Below are experts of layer 4 (counted from 0) of a mixture-of-experts language model. Rows are named router (the router's row for the expert) and show model dimensions 96-191. Each number is 50 + 15 x the weight over its row's rms, rounded and kept within 0 to 99.
After each expert's rows: a language model's description of what the expert responds to. This comes from a sample of Wikipedia text that the model never trained on.

# expert 56
router:48 46 55 44 23 55 54 61 63 19 69 43 60 75 44 47 73 76 44 64 65 56 56 58 42 55 60 35 70 54 32 47 75 17 60 59 51 42 65 64 41 68 47 57 48 62 47 39 44 43 48 52 39 32 38 35 35 55 52 76 48 36 55 58 38 58 49 50 62 36 58 70 35 58 23 62 57 20 52 57 27 54 43 33 58 27 34 71 81 57 66 35 69 41 66 51
It responds to: Directions, years, the. Direction words, century-year digits and "the", as in on the north, to the east, in 19-46, around 3,000, often in geography text.

# expert 34
router:44 33 64 43 33 49 38 55 71 33 69 26 59 71 40 39 73 76 51 73 63 73 58 38 43 37 70 38 56 66 45 41 64 29 62 72 36 53 60 73 35 82 34 61 38 62 33 41 75 26 46 49 24 40 41 39 33 37 38 54 38 37 59 37 38 58 56 57 38 38 56 60 48 47 30 65 43 28 42 60 34 43 23 25 37 43 25 59 70 56 60 20 72 31 53 49
It responds to: Word endings, verb forms. Word-final suffix pieces such as -st, -ed, -est, -t (Amongst, await, forests), plus verbs like found, return, defeat.

# expert 35
router:39 45 50 35 42 46 32 55 55 38 58 44 54 51 26 33 77 87 65 67 79 66 76 33 38 40 66 37 85 63 30 59 53 24 58 70 39 42 51 70 52 45 47 51 44 62 49 42 61 38 42 71 31 37 51 53 45 31 39 62 39 50 50 47 47 70 71 71 56 45 59 63 50 49 47 61 29 34 44 65 30 46 35 34 38 38 51 68 50 62 54 35 64 29 72 53
It responds to: Mid-word Greek/Latin roots. Inner pieces of learned compounds, e.g. sauropodomorph, zygomorphic, median, prophylactic, psychiatric, often before -ic, -ical, -ity.

# expert 31
router:33 40 89 34 40 46 35 57 55 32 56 22 57 73 32 51 73 72 63 63 50 69 66 39 43 65 66 25 63 59 42 48 59 29 64 69 39 33 72 69 35 58 35 50 43 54 30 44 61 34 32 57 42 51 45 29 45 47 33 69 41 39 55 67 26 55 75 77 52 34 60 57 34 60 41 50 35 34 46 67 38 46 26 47 50 42 48 65 68 75 62 27 59 40 58 36
It responds to: Sports and event verbs. Sports and event words such as played, season, run, team, League, Cup and show, plus verbs like announced and located.

# expert 28
router:39 45 64 42 42 45 45 55 70 37 76 42 56 62 39 22 57 66 51 65 61 66 50 38 26 41 60 37 68 61 39 59 66 20 59 59 47 36 73 60 33 62 19 56 23 54 23 38 69 44 33 67 39 30 32 29 38 40 62 58 31 44 57 49 42 54 70 62 60 43 76 48 38 58 43 59 28 42 36 64 35 35 37 39 41 26 25 64 78 63 65 38 64 50 76 51
It responds to: Given-name pieces. Hyphens and inner pieces of first names and surnames, especially compound French names like Jean-Claude, Jean-Marc, Jeffrey.

# expert 58
router:32 47 43 41 39 51 27 51 52 38 76 50 50 70 33 50 65 55 70 60 64 87 52 45 33 51 79 29 66 44 44 65 75 28 65 59 26 42 57 61 31 59 19 51 31 76 52 34 62 38 42 56 28 28 51 49 39 30 51 46 51 35 46 39 44 67 73 64 67 32 57 73 45 36 42 41 34 22 48 64 30 43 45 38 35 41 20 59 60 64 49 58 60 43 77 52
It responds to: Abbreviation and scientific pieces. Capital letters and syllables inside acronyms and scientific terms in infoboxes and taxonomy lists, e.g. CAS Number, Binomial, Animalia.

# expert 62
router:51 29 56 40 24 26 34 47 63 39 54 38 41 53 35 56 58 55 61 63 59 54 96 40 41 54 60 40 57 54 32 76 61 27 66 60 36 46 73 50 30 53 43 53 28 68 42 41 49 43 26 42 19 34 43 44 41 39 32 72 42 45 67 56 39 58 74 54 81 45 55 63 46 47 38 49 53 36 50 75 26 50 41 29 45 50 38 61 63 74 54 39 74 37 69 45
It responds to: The y in Play. The y in Pla-y-ing and Pla-y-er in infobox career fields, plus pieces like th, ce, er, and words like free, vote, score.

# expert 32
router:46 37 65 29 40 30 49 54 51 27 50 34 59 62 47 46 74 54 87 49 72 68 53 32 46 63 56 15 61 54 36 66 70 32 61 43 36 26 64 49 44 62 43 61 52 60 48 25 62 32 29 69 53 42 26 36 43 43 38 63 44 53 45 49 35 55 66 69 58 31 63 65 39 47 41 73 61 24 42 56 37 42 21 30 32 33 45 61 64 73 64 47 63 42 59 50
It responds to: Plural s, vowel-pair pieces. Plural -s endings and pieces after st, sp, con, comp, as in sp-ea-ker, st-ea-dily, comp-ar-able; common in sports season text.

# expert 44
router:45 39 58 40 21 36 46 59 55 31 72 43 54 66 38 22 54 65 63 71 58 71 58 42 28 49 67 39 62 68 33 58 73 43 85 56 44 43 59 57 33 74 39 75 30 59 38 25 65 43 48 53 22 31 25 42 20 45 47 66 30 36 53 46 38 51 52 56 63 40 68 75 25 51 40 64 28 47 46 73 39 36 39 42 44 35 34 71 71 61 58 39 68 41 70 35
It responds to: Personal-name letters and pieces. Letters and pieces inside personal names and capitals starting names, such as Law-r-ence, John, Smith, Mc, J.

# expert 42
router:29 33 77 47 45 38 40 68 58 45 57 43 61 53 46 34 45 57 69 69 66 53 68 31 36 47 54 40 60 58 47 62 72 37 58 52 43 36 62 52 28 55 40 63 60 66 45 41 61 27 33 55 42 30 41 49 39 51 40 86 38 51 55 70 33 69 63 54 63 29 67 64 39 54 48 59 40 39 57 58 41 28 34 36 37 33 34 83 58 51 67 35 74 37 59 61
It responds to: Word-middle after w/h. Word-internal pieces following short onsets like h, w, sw, as in h-ous-ing, sw-or-d, Bron-ze, Regi-ster.

# expert 33
router:40 43 74 35 18 37 41 57 49 24 56 33 57 61 29 33 72 78 58 73 60 79 53 43 41 55 62 48 62 57 19 53 66 43 53 70 36 27 67 59 48 60 38 62 34 63 34 40 62 35 43 45 33 58 41 35 32 40 41 57 48 36 53 55 36 72 56 49 58 33 60 59 38 50 50 58 31 48 42 78 30 26 44 47 44 48 36 68 67 67 54 49 62 46 79 46
It responds to: K, Z, Y letters. Letters k, z, y, q and K/Z/Y tokens in Slavic, Turkic, Akkadian and Asian names, as in Akkadian, Ukraine, -ka surnames; also North, South, Russia.

# expert 47
router:41 32 60 44 38 29 49 66 39 41 61 41 55 79 33 51 62 47 66 64 57 59 70 46 24 46 66 34 50 59 29 63 61 35 67 51 34 44 80 85 30 59 37 80 42 56 43 26 69 29 45 46 27 40 36 32 35 47 47 55 36 49 59 62 19 50 66 73 60 43 64 57 22 51 34 62 37 26 44 74 44 57 21 52 40 48 42 54 46 72 66 27 60 37 67 48
It responds to: Verb stems and list ends. Stems like consist, statist, finalist, take, appear before endings, plus line breaks ending name lists, often in sports articles.

# expert 53
router:32 39 51 43 30 30 31 61 76 42 62 34 63 64 19 45 58 64 69 67 50 64 62 37 33 60 63 25 58 80 36 54 42 38 75 70 33 41 63 70 42 45 54 54 38 71 44 24 49 22 34 46 32 33 44 47 51 36 41 59 48 43 56 59 47 58 53 49 63 46 61 65 24 50 43 65 45 35 55 52 21 47 27 34 44 30 50 68 62 60 43 37 89 33 68 36
It responds to: Noun-ending pieces. Endings such as -ce, -ence, -ly, -s in nouns like predecessor, Places, Assembly, plus whole nouns University, Council, history.